config = dict(
    num_hidden_layers=14,
    hidden_size=224,
    num_attention_heads=4,
    rope_fraction=1.0,
    parallel_block=False,
    init_std_o=0.0,
    schedule='wsd',
    train_tokens=280800000,
)
Below are experts of layer 2 (counted from 0) of a mixture-of-experts language model. Rows are named router (the router's row for the expert), down (a neuron's output weights, with its number) and show model dimensions 0-223. Each number is 200 + 20 x the weight over its row's rms, rounded and kept within 0 to 999.
Before each expert's rows: "comes before" lists some tokens at least twice as common just after its tokens as in all text. This comes from a sample of Wikipedia text that the model never trained on. Tokens count by the router's weight.

# expert 4
comes before: "0", " of", ".", "|", "5", "–"
router,201,196,189,197,194,178,182,233,186,237,202,214,186,215,194,216,195,226,223,206,222,184,180,228,150,181,217,207,218,242,173,192,181,209,156,207,215,200,190,250,174,162,186,201,221,229,234,190,224,206,175,187,220,205,231,182,178,203,209,187,202,183,232,166,234,189,206,221,194,202,194,206,216,186,202,217,222,195,198,171,161,157,202,206,222,217,224,214,199,184,193,213,208,170,214,211,197,184,174,186,240,209,181,207,197,170,180,211,225,191,227,204,195,209,204,191,185,239,210,203,198,215,209,209,222,210,204,256,216,196,185,230,216,190,198,217,177,236,194,215,215,242,205,209,194,184,233,217,219,195,187,218,197,190,206,211,222,198,204,195,218,244,218,214,233,201,202,181,220,193,225,228,215,234,200,201,201,214,202,205,179,220,185,224,177,177,197,228,227,212,212,210,207,192,224,175,240,203,187,225,201,202,177,176,224,226,218,163,183,172,182,258,185,200,208,201,208,188,204,207,226,203,181,187
down0,205,191,220,198,170,208,220,209,199,228,216,184,190,200,204,207,233,186,218,218,195,228,242,192,194,183,171,226,226,219,204,210,170,185,179,196,197,228,224,226,218,228,189,181,238,171,197,196,182,179,168,194,191,191,216,209,231,184,186,195,198,215,197,207,181,182,200,194,253,191,197,177,208,183,167,208,198,202,168,227,243,182,240,158,186,212,158,198,183,191,231,176,232,179,173,190,190,173,198,205,170,190,216,229,208,176,173,235,188,215,224,233,179,214,205,220,164,188,231,211,195,223,218,196,208,182,192,197,232,180,177,194,197,176,205,188,203,206,178,217,230,196,212,209,199,195,213,209,203,195,212,150,202,199,223,212,225,189,192,208,173,196,204,195,214,191,194,203,197,195,209,181,214,222,227,172,185,197,203,180,179,188,147,223,225,169,209,182,203,161,179,196,174,196,205,210,223,197,185,175,174,239,172,203,165,214,168,196,191,166,193,176,204,218,203,178,211,198,231,172,214,169,214,204
down1,218,175,172,169,214,214,193,154,233,196,169,171,217,206,190,176,207,210,202,180,204,201,178,219,170,189,172,205,212,188,200,157,196,198,185,201,209,196,195,213,199,160,183,215,164,225,178,219,213,238,214,214,210,194,216,186,228,212,213,186,160,204,214,218,178,176,233,249,219,192,213,206,224,217,223,181,196,208,188,192,203,191,193,208,234,205,196,177,186,190,212,203,180,220,229,201,183,169,172,211,197,196,167,153,189,218,208,194,195,196,239,206,193,219,206,180,204,204,212,216,218,164,186,180,203,211,195,176,194,194,199,187,209,148,251,234,198,176,196,207,213,189,193,207,197,190,204,187,173,215,189,215,205,180,175,181,162,183,182,211,192,201,221,223,156,197,191,221,170,197,224,173,189,172,196,176,202,202,204,194,203,202,213,208,181,181,244,230,217,215,190,201,241,203,222,189,171,207,242,234,220,215,209,180,209,203,192,180,145,208,210,212,187,167,191,199,204,240,208,177,222,193,229,200
down2,220,232,194,219,208,204,184,165,208,202,173,166,208,169,232,189,202,237,230,191,197,228,182,179,181,184,169,173,211,209,212,198,195,186,214,184,193,209,188,225,175,157,208,228,208,188,197,226,222,184,172,200,190,188,206,174,238,245,210,187,194,209,220,211,188,219,192,234,202,207,219,202,201,218,243,160,199,166,191,183,219,158,226,222,199,176,230,189,194,220,194,175,183,169,209,199,218,184,195,192,215,195,210,197,201,206,195,197,157,171,202,190,217,218,207,197,232,228,167,191,207,201,190,208,219,170,216,247,197,225,199,191,202,201,221,195,215,194,216,186,199,216,226,193,181,239,171,218,171,217,252,167,205,183,258,198,211,217,226,200,185,202,205,231,195,200,167,219,210,223,224,206,208,210,191,206,212,188,191,215,210,198,187,204,201,225,223,204,176,231,227,177,189,225,176,146,219,202,221,221,203,189,191,178,190,183,206,221,211,222,194,226,185,183,217,214,201,206,183,222,204,228,173,217
down3,200,177,211,209,203,227,202,191,239,184,209,180,216,160,201,193,184,231,188,203,164,214,180,203,169,178,210,227,183,220,208,172,198,192,204,218,206,178,206,203,172,195,250,173,193,198,156,181,190,201,220,195,208,211,195,202,198,204,213,191,180,208,214,190,186,219,210,251,197,208,231,190,170,209,212,210,202,182,210,218,150,200,215,181,213,212,196,211,192,214,219,231,204,208,166,177,184,151,184,167,177,215,212,179,173,219,191,188,178,223,191,220,210,203,203,199,221,211,186,210,208,214,221,181,230,188,211,168,195,191,199,179,234,170,197,163,205,182,219,206,189,213,172,212,203,177,169,203,162,165,197,153,184,220,232,192,177,212,189,212,189,227,186,207,200,234,185,177,221,198,208,205,211,219,182,217,207,193,219,212,187,230,186,183,166,205,194,204,251,194,153,252,197,224,214,212,205,184,197,208,174,199,235,179,204,183,236,226,194,211,228,180,213,242,209,205,210,200,179,204,219,176,183,220
down4,206,188,236,254,189,187,212,168,160,223,230,188,195,196,181,233,211,212,196,217,198,225,200,193,210,197,205,208,173,150,197,230,187,204,210,191,179,216,195,201,226,205,188,205,245,211,213,197,221,176,170,209,194,198,220,194,225,212,192,212,217,204,211,188,171,187,181,181,198,209,211,223,230,202,186,191,221,218,234,204,244,206,204,205,193,206,214,170,246,201,157,178,238,212,195,184,209,213,232,195,241,181,203,177,220,186,196,192,180,219,203,168,200,174,208,216,189,190,217,190,177,199,207,221,188,185,197,176,183,214,181,223,170,222,236,188,176,216,218,240,225,184,192,188,184,206,225,161,188,185,218,201,216,188,217,211,248,180,200,217,223,179,194,209,212,192,204,173,204,171,198,227,215,184,224,210,225,181,158,179,177,189,192,170,185,181,200,167,198,199,184,201,192,165,198,228,210,201,181,159,227,241,199,229,195,187,198,208,227,200,194,191,224,192,194,231,187,195,218,183,248,193,189,195
down5,144,206,191,202,229,209,219,156,213,189,176,195,219,164,222,213,220,213,219,225,255,172,187,209,216,233,202,199,204,212,171,179,215,235,195,188,173,185,185,220,172,214,206,203,198,210,242,214,169,199,165,195,233,227,196,219,192,205,228,202,208,225,234,184,159,210,196,225,201,223,216,217,224,203,198,207,192,198,212,185,186,205,193,165,233,205,229,182,192,201,197,158,204,197,209,201,196,174,192,182,213,201,248,200,225,225,219,191,179,196,214,206,163,194,246,190,190,192,170,178,207,212,179,196,169,202,195,231,201,208,200,202,211,194,210,173,216,228,187,179,217,213,212,206,183,199,217,229,205,197,195,185,207,219,218,215,186,184,246,199,207,164,188,230,212,194,203,208,176,195,199,216,182,201,184,192,215,170,188,205,215,181,173,222,214,222,222,200,221,218,203,204,218,218,187,206,200,183,195,218,231,150,163,196,165,206,174,190,203,197,198,222,226,205,177,214,179,246,162,205,187,182,169,181
down6,166,202,257,180,189,193,178,166,201,198,190,200,224,192,213,201,188,184,182,193,227,188,188,210,184,190,187,191,181,199,203,179,171,205,235,185,176,217,198,214,173,201,185,217,206,210,199,240,187,184,187,187,220,188,211,169,214,218,177,168,186,230,199,231,167,221,213,200,190,226,206,219,254,230,221,205,173,180,189,225,229,172,212,217,209,209,206,218,205,192,169,219,197,210,195,205,199,223,193,231,200,220,176,203,166,239,237,210,179,234,203,181,197,208,208,195,219,223,191,203,209,175,186,203,217,191,215,205,199,253,170,229,193,196,214,193,215,211,232,205,232,190,225,185,210,241,222,197,174,211,194,203,216,185,249,204,198,209,205,221,194,187,227,243,197,195,174,182,184,204,174,168,219,225,196,174,208,181,179,165,224,210,183,215,199,219,226,183,182,213,223,181,197,186,139,174,200,192,221,216,227,193,220,223,215,231,202,194,204,191,202,217,197,185,193,215,191,200,243,189,196,209,226,164
down7,188,209,203,233,203,208,170,174,172,219,194,205,191,242,206,213,207,246,196,208,183,204,181,214,198,230,179,223,223,220,241,189,206,228,160,211,203,189,178,197,195,191,171,163,199,183,190,177,215,200,199,172,209,233,208,216,199,188,170,193,181,211,227,191,202,184,230,200,208,192,183,186,180,175,216,173,190,208,220,205,192,220,230,214,211,256,233,222,207,203,161,162,192,247,202,182,211,193,196,214,191,184,201,193,192,191,188,198,217,209,202,189,196,183,155,232,172,181,218,151,210,154,176,195,246,224,231,187,219,238,184,154,190,214,198,195,219,218,200,210,214,174,204,190,217,172,204,202,229,179,201,189,193,221,206,206,212,175,220,215,214,227,217,202,227,180,207,241,186,171,187,201,200,175,221,210,190,192,214,156,206,192,208,234,172,192,192,236,201,182,198,212,226,191,191,194,216,189,196,198,188,195,167,193,214,186,192,191,225,194,192,213,176,175,204,226,198,176,192,214,186,184,167,221
down8,189,168,227,228,212,217,207,207,193,160,201,219,214,181,210,175,171,205,179,215,157,213,202,181,197,199,218,234,220,194,196,196,205,219,210,202,194,188,220,214,172,193,203,198,181,207,214,188,193,208,212,182,165,189,203,226,170,183,196,180,220,207,182,215,212,223,218,196,196,177,174,210,182,187,212,215,230,206,190,222,163,180,192,204,219,201,204,181,214,174,224,178,210,180,202,222,221,169,188,214,179,216,200,181,190,214,200,166,150,194,209,212,220,179,212,199,192,151,178,191,219,156,240,219,145,197,217,200,164,176,203,186,208,181,176,213,218,187,190,189,186,200,191,184,219,189,208,187,191,209,220,177,174,227,202,213,231,200,183,217,176,183,239,183,195,207,231,220,187,190,210,250,172,173,201,189,204,195,215,212,209,153,201,178,208,165,185,207,211,219,215,191,199,205,215,220,208,172,210,207,157,259,187,194,158,201,218,191,181,204,202,206,251,178,219,212,191,200,181,212,237,231,209,178
down9,180,244,199,156,216,191,184,169,205,201,204,214,191,173,227,174,198,202,195,197,220,233,158,211,211,221,197,215,184,198,197,187,188,189,223,182,193,195,166,190,183,176,174,197,176,213,199,196,197,194,195,177,179,226,199,167,210,227,199,219,210,222,225,213,165,224,199,198,206,189,202,208,223,229,231,206,181,177,201,205,198,210,216,208,203,235,226,181,209,213,195,173,181,185,191,205,215,164,183,215,196,201,199,174,186,177,219,204,163,215,197,151,194,241,214,212,201,205,195,186,205,170,149,207,213,169,233,225,220,223,195,184,225,177,239,220,218,258,188,209,213,172,196,199,183,239,174,231,179,172,194,191,222,203,204,179,168,199,185,218,197,164,187,226,180,220,175,210,190,198,209,204,195,183,180,212,216,183,181,220,173,182,218,184,196,216,205,213,201,214,214,170,189,193,220,164,221,205,240,193,171,207,216,201,161,177,192,217,203,233,213,232,218,192,204,177,232,221,190,169,211,222,179,205
down10,238,187,196,164,213,197,183,209,202,203,179,217,191,198,219,178,210,201,200,232,207,241,196,198,236,174,221,214,168,220,183,186,171,200,187,161,185,197,160,212,178,223,210,208,160,209,183,220,188,200,221,225,191,170,176,191,222,213,193,207,128,179,205,218,229,197,196,230,207,196,172,202,204,223,212,231,196,206,191,187,202,213,198,187,223,220,202,232,178,199,226,209,177,198,168,206,211,188,171,212,236,181,195,177,189,192,200,193,205,195,210,206,173,221,199,188,220,207,191,193,218,191,174,167,211,189,194,211,186,194,216,145,188,191,201,225,222,183,191,197,188,214,217,201,163,197,200,211,155,234,195,177,204,227,220,210,196,214,207,197,178,179,205,155,228,238,224,195,188,197,190,185,207,217,194,182,195,219,224,240,216,229,200,223,209,212,205,225,207,228,180,212,193,211,227,132,195,208,215,220,191,219,213,169,206,192,161,218,212,202,201,207,182,209,201,173,178,179,218,165,203,181,208,235
down11,189,168,184,234,192,252,196,229,213,193,198,184,221,206,182,222,210,195,196,181,194,191,248,181,177,215,201,211,239,193,197,200,175,213,207,201,198,199,228,212,243,194,216,205,217,218,215,213,205,227,195,206,220,239,202,201,194,186,200,196,229,188,213,185,233,182,194,206,204,199,198,191,193,178,192,216,240,227,209,188,202,175,184,188,191,203,128,219,209,148,209,239,200,186,190,209,213,195,238,195,195,225,187,215,187,207,211,189,247,183,199,246,192,193,146,220,168,171,240,214,238,182,248,192,199,231,191,193,215,210,204,221,174,196,175,180,205,203,196,208,206,191,200,220,170,211,189,195,207,184,201,197,189,217,180,192,204,189,200,193,182,249,211,190,220,187,185,193,207,205,206,176,210,199,221,209,176,188,203,203,186,189,194,178,192,219,202,201,193,157,182,174,210,206,212,245,204,229,175,183,217,197,192,227,181,220,209,188,192,166,194,161,157,202,200,198,180,215,225,240,197,194,215,184
down12,201,202,192,231,175,175,186,222,162,226,197,176,171,231,182,178,173,184,189,224,214,217,180,211,245,198,194,183,192,228,214,210,169,169,192,209,217,214,176,184,201,192,198,212,188,193,210,170,197,202,187,182,194,154,200,170,211,185,173,226,200,165,214,216,223,202,157,210,185,203,202,187,206,190,196,213,197,214,196,206,233,204,222,217,175,192,219,226,199,199,169,206,199,182,175,212,224,228,199,223,216,180,180,202,213,165,184,218,217,209,191,169,200,223,213,184,218,220,225,191,205,205,206,194,210,219,152,195,183,212,182,199,193,221,228,177,213,248,216,201,197,207,232,185,212,234,201,202,201,158,213,205,205,195,199,221,212,183,182,193,182,204,182,186,219,175,161,178,228,193,194,181,232,227,206,205,237,196,223,172,213,213,209,198,179,180,177,211,217,222,164,256,203,186,243,180,192,158,174,170,227,211,188,232,199,188,192,226,204,247,199,216,222,207,225,192,222,169,209,191,215,218,185,195
down13,239,183,218,185,177,177,193,168,205,189,226,205,183,190,187,180,203,212,198,200,203,208,190,178,235,192,182,190,203,196,182,150,199,217,200,205,212,207,185,187,172,197,188,167,190,188,213,212,193,209,199,192,196,219,197,216,213,181,188,197,185,186,189,212,159,225,161,182,214,197,206,215,221,231,203,153,196,250,174,208,180,201,221,232,193,199,258,186,198,238,240,183,228,180,183,217,199,214,182,219,186,185,187,183,174,200,216,218,182,201,201,198,165,223,213,180,171,218,207,170,183,195,166,175,185,161,229,170,201,188,216,161,213,206,226,212,231,198,228,229,194,230,207,190,195,205,170,190,184,220,225,217,198,174,199,187,234,194,213,228,208,179,223,230,198,198,178,202,238,194,226,208,202,192,168,130,181,218,197,183,186,181,189,200,183,193,206,202,207,198,183,204,194,195,183,172,202,193,239,206,205,240,205,205,228,187,177,188,208,216,188,218,202,211,210,169,199,204,223,178,182,227,174,226
down14,221,219,206,188,216,213,235,234,214,181,200,220,216,162,214,228,214,198,172,197,203,191,231,190,205,164,184,187,205,174,212,231,224,227,219,194,153,202,197,199,205,195,226,182,187,217,209,191,235,177,225,215,210,201,182,208,169,215,235,183,228,210,192,163,240,175,212,202,204,227,197,180,223,186,223,202,222,181,203,185,224,172,165,179,204,202,164,217,212,194,233,242,187,216,220,178,184,197,197,205,186,195,212,218,188,178,218,222,210,215,184,211,192,234,184,240,200,164,222,212,192,191,226,225,190,197,198,233,221,193,184,181,209,154,167,166,177,175,213,185,196,184,204,197,183,209,217,181,226,196,191,183,222,191,223,197,174,189,182,193,191,160,219,223,206,186,217,203,194,177,221,190,201,184,151,202,210,193,206,208,195,216,189,212,157,231,191,189,185,207,202,225,217,203,190,233,199,228,175,197,187,198,166,188,213,198,171,169,193,212,178,162,189,181,177,199,164,234,191,189,222,186,233,211
down15,206,187,191,171,201,225,190,153,206,163,195,205,205,207,174,202,231,217,208,178,213,193,188,198,166,188,185,193,216,178,161,172,206,216,186,192,205,176,202,234,196,202,210,202,210,205,198,204,230,208,253,219,202,210,201,199,209,202,193,161,213,170,210,173,216,183,190,206,203,193,201,194,179,209,227,193,207,207,215,204,191,212,184,194,206,231,184,200,196,173,238,224,172,195,213,207,200,183,207,181,204,178,155,203,189,217,222,206,180,163,236,201,237,210,204,201,172,207,215,188,204,167,206,228,214,208,216,156,228,204,191,225,202,171,207,199,206,206,198,200,207,205,205,219,177,183,174,225,213,245,214,214,193,174,161,178,190,177,187,202,200,174,220,211,194,165,161,217,229,210,250,204,158,177,184,195,219,207,223,204,199,194,192,208,189,249,212,198,210,185,211,184,193,247,208,220,189,198,195,239,199,197,209,158,202,137,214,192,183,190,227,221,198,187,224,209,238,233,219,231,216,202,232,204
down16,239,183,214,213,198,209,211,181,215,209,194,200,218,174,201,201,219,191,195,218,171,216,188,199,189,206,201,204,221,195,210,219,195,190,228,208,196,245,218,184,213,184,195,223,187,227,218,176,210,241,193,158,205,200,226,199,178,224,195,193,187,187,244,205,178,216,221,180,243,205,212,165,191,160,203,190,164,189,189,201,200,181,229,199,213,218,231,188,197,176,201,197,220,214,206,182,207,170,222,181,191,253,199,205,215,188,210,168,194,188,198,200,171,204,189,187,207,144,193,184,192,166,204,208,175,205,185,222,241,221,183,189,206,177,211,217,167,192,193,196,200,185,195,215,187,145,205,172,154,212,231,205,205,205,192,205,204,197,203,210,187,179,215,224,193,168,192,195,162,173,208,185,232,181,206,140,205,169,218,228,219,198,204,171,191,188,239,212,246,215,180,208,184,172,169,184,173,215,216,186,202,226,207,185,196,198,222,197,201,225,187,197,238,191,187,182,200,232,201,200,202,194,219,153
down17,181,197,197,205,177,232,201,244,214,202,189,222,211,209,207,207,207,172,159,204,184,148,229,206,178,181,202,181,178,204,200,202,172,220,209,220,203,202,200,189,227,198,188,250,230,181,197,207,209,182,182,200,216,216,211,183,213,232,200,169,192,184,176,197,223,217,218,193,160,229,214,209,193,198,180,219,225,225,234,198,207,181,187,198,176,177,151,241,230,152,200,204,205,194,215,207,194,200,229,225,235,186,199,203,183,201,196,204,239,161,198,236,187,187,185,207,196,155,225,215,183,205,242,196,170,210,186,191,209,174,222,210,167,230,148,202,200,192,203,157,186,207,197,248,204,219,226,203,237,223,215,213,214,231,192,195,188,212,168,204,184,219,202,214,199,206,206,202,188,194,181,192,210,213,217,205,201,217,179,193,185,209,217,178,203,214,227,173,200,169,212,193,214,214,221,225,208,209,184,200,210,218,216,227,204,205,174,205,223,212,230,183,169,199,190,224,156,201,207,205,223,183,227,202
down18,201,206,192,183,156,174,191,164,185,215,196,234,233,225,209,193,203,205,210,217,213,195,219,194,206,189,224,211,237,214,187,185,210,212,190,190,227,230,214,199,206,192,196,223,191,171,202,201,198,239,187,201,154,205,209,184,209,213,186,221,191,231,163,221,169,187,208,162,267,201,217,237,188,196,179,215,191,184,192,210,168,209,216,187,199,207,239,172,182,200,199,192,220,212,206,242,167,192,183,219,194,193,194,177,204,246,191,176,178,203,183,193,210,176,201,176,225,224,211,196,164,180,227,201,196,191,208,206,174,219,204,187,206,213,237,186,194,174,189,192,186,207,196,213,170,201,173,205,215,219,220,172,206,199,224,217,210,171,164,229,193,167,195,204,217,215,199,228,187,208,189,208,198,187,223,172,179,225,149,249,219,199,201,208,229,193,197,195,197,206,198,208,198,209,195,177,183,193,243,212,197,221,193,240,198,217,222,203,185,226,199,177,168,197,152,194,236,206,203,211,208,232,200,238
down19,208,181,191,233,205,195,224,203,227,229,194,193,207,155,193,228,198,210,209,180,182,207,225,188,184,226,198,154,220,213,163,158,160,208,190,221,188,174,212,240,218,196,196,202,222,210,211,217,215,199,179,196,205,190,200,206,192,158,223,178,209,213,181,210,221,228,238,180,201,193,187,193,259,178,211,201,215,172,205,249,179,223,183,200,240,211,188,192,211,231,213,192,218,241,211,181,193,187,180,202,216,206,213,180,192,225,187,173,190,185,189,205,219,177,198,175,201,189,221,217,197,190,215,192,170,190,217,192,196,195,206,217,216,185,203,190,160,207,165,171,173,200,200,209,215,168,198,207,165,187,198,203,199,215,203,179,193,183,184,210,196,223,170,193,218,210,206,205,178,166,231,215,179,217,197,198,201,228,203,201,196,178,200,208,187,217,206,222,219,204,247,184,227,180,180,233,237,227,211,185,223,228,155,179,187,189,193,197,184,170,184,208,152,162,190,210,199,192,170,180,179,201,161,187
down20,195,199,199,196,174,194,234,203,181,211,185,198,218,173,199,191,213,220,198,229,220,156,187,180,185,177,178,187,212,199,183,201,213,183,227,212,216,199,240,199,205,217,215,199,188,172,219,220,216,210,159,170,257,201,191,192,211,198,223,181,223,179,177,203,225,219,218,169,210,225,228,197,227,208,185,185,205,164,182,194,211,165,206,146,185,203,228,196,215,201,193,204,223,224,231,188,192,207,178,189,211,214,250,203,200,210,230,216,204,196,172,229,188,205,223,170,201,235,229,213,206,221,212,191,174,199,219,164,204,199,212,206,183,169,213,179,212,168,189,181,225,238,229,194,201,165,190,205,199,189,222,198,173,203,191,189,216,192,185,217,211,159,228,226,174,175,181,183,205,199,208,207,221,170,213,230,190,203,187,209,192,223,179,236,183,215,185,174,208,196,206,190,204,220,182,222,175,189,197,190,260,167,188,227,219,189,225,191,180,192,200,161,198,210,177,191,192,232,202,221,229,197,230,189
down21,199,217,194,189,210,237,186,170,245,180,204,198,228,183,206,157,167,196,204,200,157,244,191,202,212,208,213,196,188,250,220,226,194,190,224,232,197,213,198,222,197,154,224,208,175,170,163,195,185,196,206,188,180,211,255,177,180,244,206,204,183,217,222,192,173,207,228,195,220,204,179,189,184,221,219,198,151,204,191,199,212,202,198,198,200,226,193,224,177,204,212,240,216,185,170,219,180,197,203,194,186,204,192,206,178,216,221,210,202,241,188,147,209,193,187,214,199,156,192,194,221,163,169,197,197,199,235,195,177,209,204,193,233,171,184,220,184,236,187,194,202,182,204,169,199,222,172,187,171,171,186,159,197,199,254,205,186,190,195,189,198,198,197,196,174,218,194,219,187,182,194,212,214,185,214,205,195,219,205,192,194,188,218,206,203,197,211,183,201,173,191,180,178,219,185,204,199,199,207,205,139,207,221,209,197,178,214,181,213,217,187,194,162,214,202,199,220,196,182,211,224,194,176,200
down22,222,201,196,198,187,222,246,190,242,212,192,196,236,158,214,221,224,194,218,200,189,160,183,212,164,180,216,199,213,200,204,168,209,201,165,178,172,197,197,234,196,238,218,216,236,224,191,222,195,180,166,226,246,199,186,215,187,217,196,170,228,176,175,165,196,231,249,203,185,209,198,203,209,176,205,190,188,164,212,187,184,215,186,212,212,220,193,199,173,224,182,236,189,206,192,214,190,192,179,179,190,217,221,224,190,225,173,194,194,209,200,223,210,183,204,202,205,205,190,215,207,210,217,202,165,214,222,210,214,197,175,225,167,190,195,189,182,171,211,213,217,219,214,236,166,175,207,196,230,200,208,225,205,201,175,206,177,196,209,192,214,206,229,216,164,171,194,217,179,219,184,189,177,203,222,213,197,187,193,218,196,196,167,175,212,240,203,213,191,178,210,174,217,250,223,201,186,185,210,192,188,179,184,175,211,194,242,202,202,191,181,183,168,212,172,178,210,240,229,230,190,223,224,195
down23,192,187,213,215,158,213,223,211,181,174,209,228,205,223,189,180,186,197,173,200,212,184,210,174,194,211,181,211,216,185,226,225,212,223,238,231,183,190,217,190,223,192,173,214,205,186,232,195,174,220,216,191,185,208,202,216,218,181,235,210,209,221,192,190,190,177,171,211,170,208,208,208,204,198,228,204,206,205,198,189,211,187,183,184,209,225,199,211,235,208,218,217,199,187,192,163,258,224,224,217,186,214,180,187,175,222,239,188,209,144,197,208,207,211,194,193,176,156,172,206,182,160,178,167,216,214,206,174,152,194,218,194,191,162,202,197,228,193,211,212,211,193,182,188,158,208,161,184,166,227,211,196,187,194,184,187,207,178,170,194,177,218,185,190,210,214,177,181,223,234,180,216,218,167,227,202,173,196,198,203,209,189,211,194,193,225,238,165,188,226,201,192,192,218,177,183,183,214,229,162,190,195,198,228,206,246,200,177,174,186,212,181,171,180,187,227,199,215,206,218,234,201,204,208
down24,216,175,190,217,179,226,225,227,195,219,196,174,216,249,225,163,222,227,171,193,212,186,177,206,197,197,188,183,218,180,191,205,187,186,174,227,176,162,230,162,198,189,193,189,190,213,222,193,176,198,183,193,207,181,193,189,226,165,203,176,203,186,202,187,237,216,195,245,199,179,210,199,206,177,229,188,216,214,197,228,199,212,203,164,187,199,192,226,195,205,199,200,202,179,187,183,193,179,196,170,170,167,216,219,217,189,181,197,197,179,197,237,204,209,172,199,197,194,186,214,198,189,191,189,189,220,177,193,204,203,226,200,191,197,195,196,219,209,185,207,208,214,219,180,180,218,205,202,219,174,204,223,180,196,205,140,234,214,205,224,195,215,215,223,211,215,162,192,202,190,215,161,206,193,175,174,177,177,234,205,164,177,191,234,154,231,182,227,257,167,180,246,226,198,223,174,183,216,190,224,214,186,188,171,205,194,191,172,172,199,203,201,205,236,195,175,224,210,235,194,213,179,199,228
down25,206,159,233,193,188,217,191,198,199,184,233,201,216,226,177,210,190,178,217,210,214,196,167,180,208,195,204,233,193,173,210,177,264,204,195,170,205,231,202,199,183,222,167,192,200,179,207,165,228,181,216,174,193,202,199,191,206,232,182,229,202,248,193,174,176,180,191,193,221,208,186,201,216,201,208,202,222,224,213,159,205,192,218,195,182,204,191,184,202,181,218,207,220,235,166,206,203,232,195,201,195,197,216,183,204,196,187,207,169,188,217,175,184,183,201,234,165,194,184,202,206,223,185,164,214,215,222,186,191,204,174,205,200,184,210,199,210,190,210,213,243,183,167,179,194,185,179,186,181,208,173,195,217,210,166,199,211,162,210,193,213,217,211,186,184,196,178,210,198,197,177,270,205,148,220,162,186,176,154,175,219,210,200,180,199,182,202,196,184,187,173,189,156,223,210,238,207,183,202,184,177,205,216,230,191,182,223,200,188,196,182,163,191,198,156,217,192,204,197,204,182,204,221,183
down26,193,212,186,238,197,194,191,219,160,209,206,199,214,171,225,206,234,198,187,241,215,186,216,209,221,202,205,166,180,175,198,206,181,186,210,189,196,179,172,169,203,199,185,185,223,165,210,195,219,188,175,253,235,184,193,212,192,207,220,191,204,214,206,194,175,220,160,172,234,207,220,221,201,185,166,171,212,205,169,213,211,239,172,196,221,206,205,174,234,224,192,192,206,200,221,223,194,207,163,181,195,204,222,176,220,213,180,201,210,207,197,186,207,157,179,232,190,163,177,221,164,222,199,204,171,211,199,183,138,236,235,206,228,170,174,206,209,168,189,189,214,200,189,205,235,174,205,185,184,221,225,225,164,211,183,181,202,199,199,195,230,164,191,175,209,207,193,214,182,193,184,203,187,215,215,202,204,208,186,209,180,217,221,193,200,242,189,198,212,160,223,189,207,216,180,176,212,216,209,187,190,217,190,244,202,199,186,186,197,185,210,175,175,213,195,184,195,221,181,208,224,210,160,192
down27,204,234,234,206,184,251,222,221,244,188,181,181,195,177,173,199,170,163,166,195,186,190,165,187,205,211,179,223,211,201,174,196,193,214,230,191,171,239,229,208,216,214,213,205,204,243,179,193,234,204,199,210,214,222,215,220,174,204,199,204,180,178,217,202,184,187,209,160,193,210,205,153,187,203,206,217,194,209,206,222,203,169,186,228,236,211,179,221,211,162,173,197,209,188,184,176,239,199,249,189,191,232,185,189,237,196,219,227,156,185,195,178,186,203,177,204,199,180,192,177,173,207,178,175,163,187,224,204,213,176,178,191,213,169,171,196,191,221,196,192,204,197,194,220,172,170,210,218,206,184,183,203,208,184,149,218,200,212,217,182,197,204,195,207,221,191,222,185,245,175,195,198,229,181,210,202,192,189,212,217,197,223,174,198,203,204,217,195,200,212,184,196,191,187,203,221,229,217,183,176,195,166,233,200,177,224,206,219,231,214,211,205,206,181,215,187,183,206,188,204,175,157,194,191
down28,215,194,188,161,211,212,209,190,204,203,186,225,197,177,212,237,197,201,222,182,179,173,217,172,195,180,207,195,192,198,183,190,237,175,207,182,214,221,202,208,186,176,237,184,173,167,165,191,201,204,188,226,217,210,227,217,205,174,233,203,174,238,234,197,199,200,198,208,242,206,225,169,183,173,200,184,181,175,240,216,189,217,205,226,226,207,180,189,179,164,167,202,199,231,221,239,203,196,176,200,172,216,256,229,216,195,186,202,178,198,196,188,211,151,202,206,195,189,163,187,183,198,198,193,174,186,195,181,185,179,174,154,189,196,197,206,203,219,159,207,197,212,193,224,244,186,192,198,210,172,185,213,200,199,208,214,208,199,214,175,201,192,173,207,207,182,233,201,216,201,178,168,229,206,192,208,212,218,192,174,226,233,206,167,210,187,183,211,200,211,145,213,218,179,235,213,201,202,181,207,224,176,181,222,160,205,176,191,194,215,215,186,224,211,228,219,182,203,207,202,191,153,212,204
down29,205,194,194,234,172,181,188,190,204,211,213,221,208,213,173,190,234,180,170,189,201,191,180,193,216,239,198,208,210,216,217,205,199,182,193,247,172,197,198,203,200,206,188,153,204,188,196,160,202,159,159,206,199,218,193,146,230,153,179,178,193,229,182,223,202,209,200,217,216,190,180,198,200,188,174,198,204,213,187,196,229,197,232,219,207,201,183,193,226,175,187,193,218,161,202,226,220,226,202,203,224,203,227,219,234,140,166,166,191,202,198,170,187,182,216,217,172,183,207,221,220,186,186,167,199,215,206,177,186,208,184,229,194,214,226,169,199,210,207,189,222,199,212,205,218,229,178,231,198,198,196,215,239,225,192,193,219,179,176,216,195,172,198,199,224,198,212,173,208,207,176,181,229,190,229,151,213,218,192,168,198,208,175,208,210,200,234,171,217,186,203,219,196,197,243,207,204,192,204,162,199,209,191,210,185,193,194,210,215,193,212,191,220,215,175,184,206,172,216,157,194,181,202,168
down30,205,227,195,203,212,210,184,201,190,216,160,225,215,186,188,135,203,212,181,203,168,206,180,211,218,209,200,186,200,178,199,222,182,207,164,198,208,231,172,180,180,178,223,221,151,221,203,183,215,213,191,147,195,222,175,202,208,157,191,217,194,185,184,187,219,196,199,236,153,216,183,148,186,194,206,211,186,209,178,164,199,178,184,219,195,190,212,189,215,163,225,187,205,219,168,198,194,199,172,204,189,172,179,235,208,163,203,209,207,180,190,190,218,206,197,231,214,230,206,216,214,210,183,210,213,207,166,234,206,210,180,206,203,212,196,195,177,214,227,201,183,169,203,196,176,209,225,194,232,188,193,199,215,206,201,180,168,191,205,217,190,242,208,198,213,206,173,196,200,227,220,175,220,249,226,231,201,214,198,188,218,208,227,188,156,196,181,208,199,211,213,234,200,204,196,209,209,161,183,230,206,232,223,215,195,196,173,196,167,208,225,209,186,196,239,199,227,156,188,210,193,214,195,203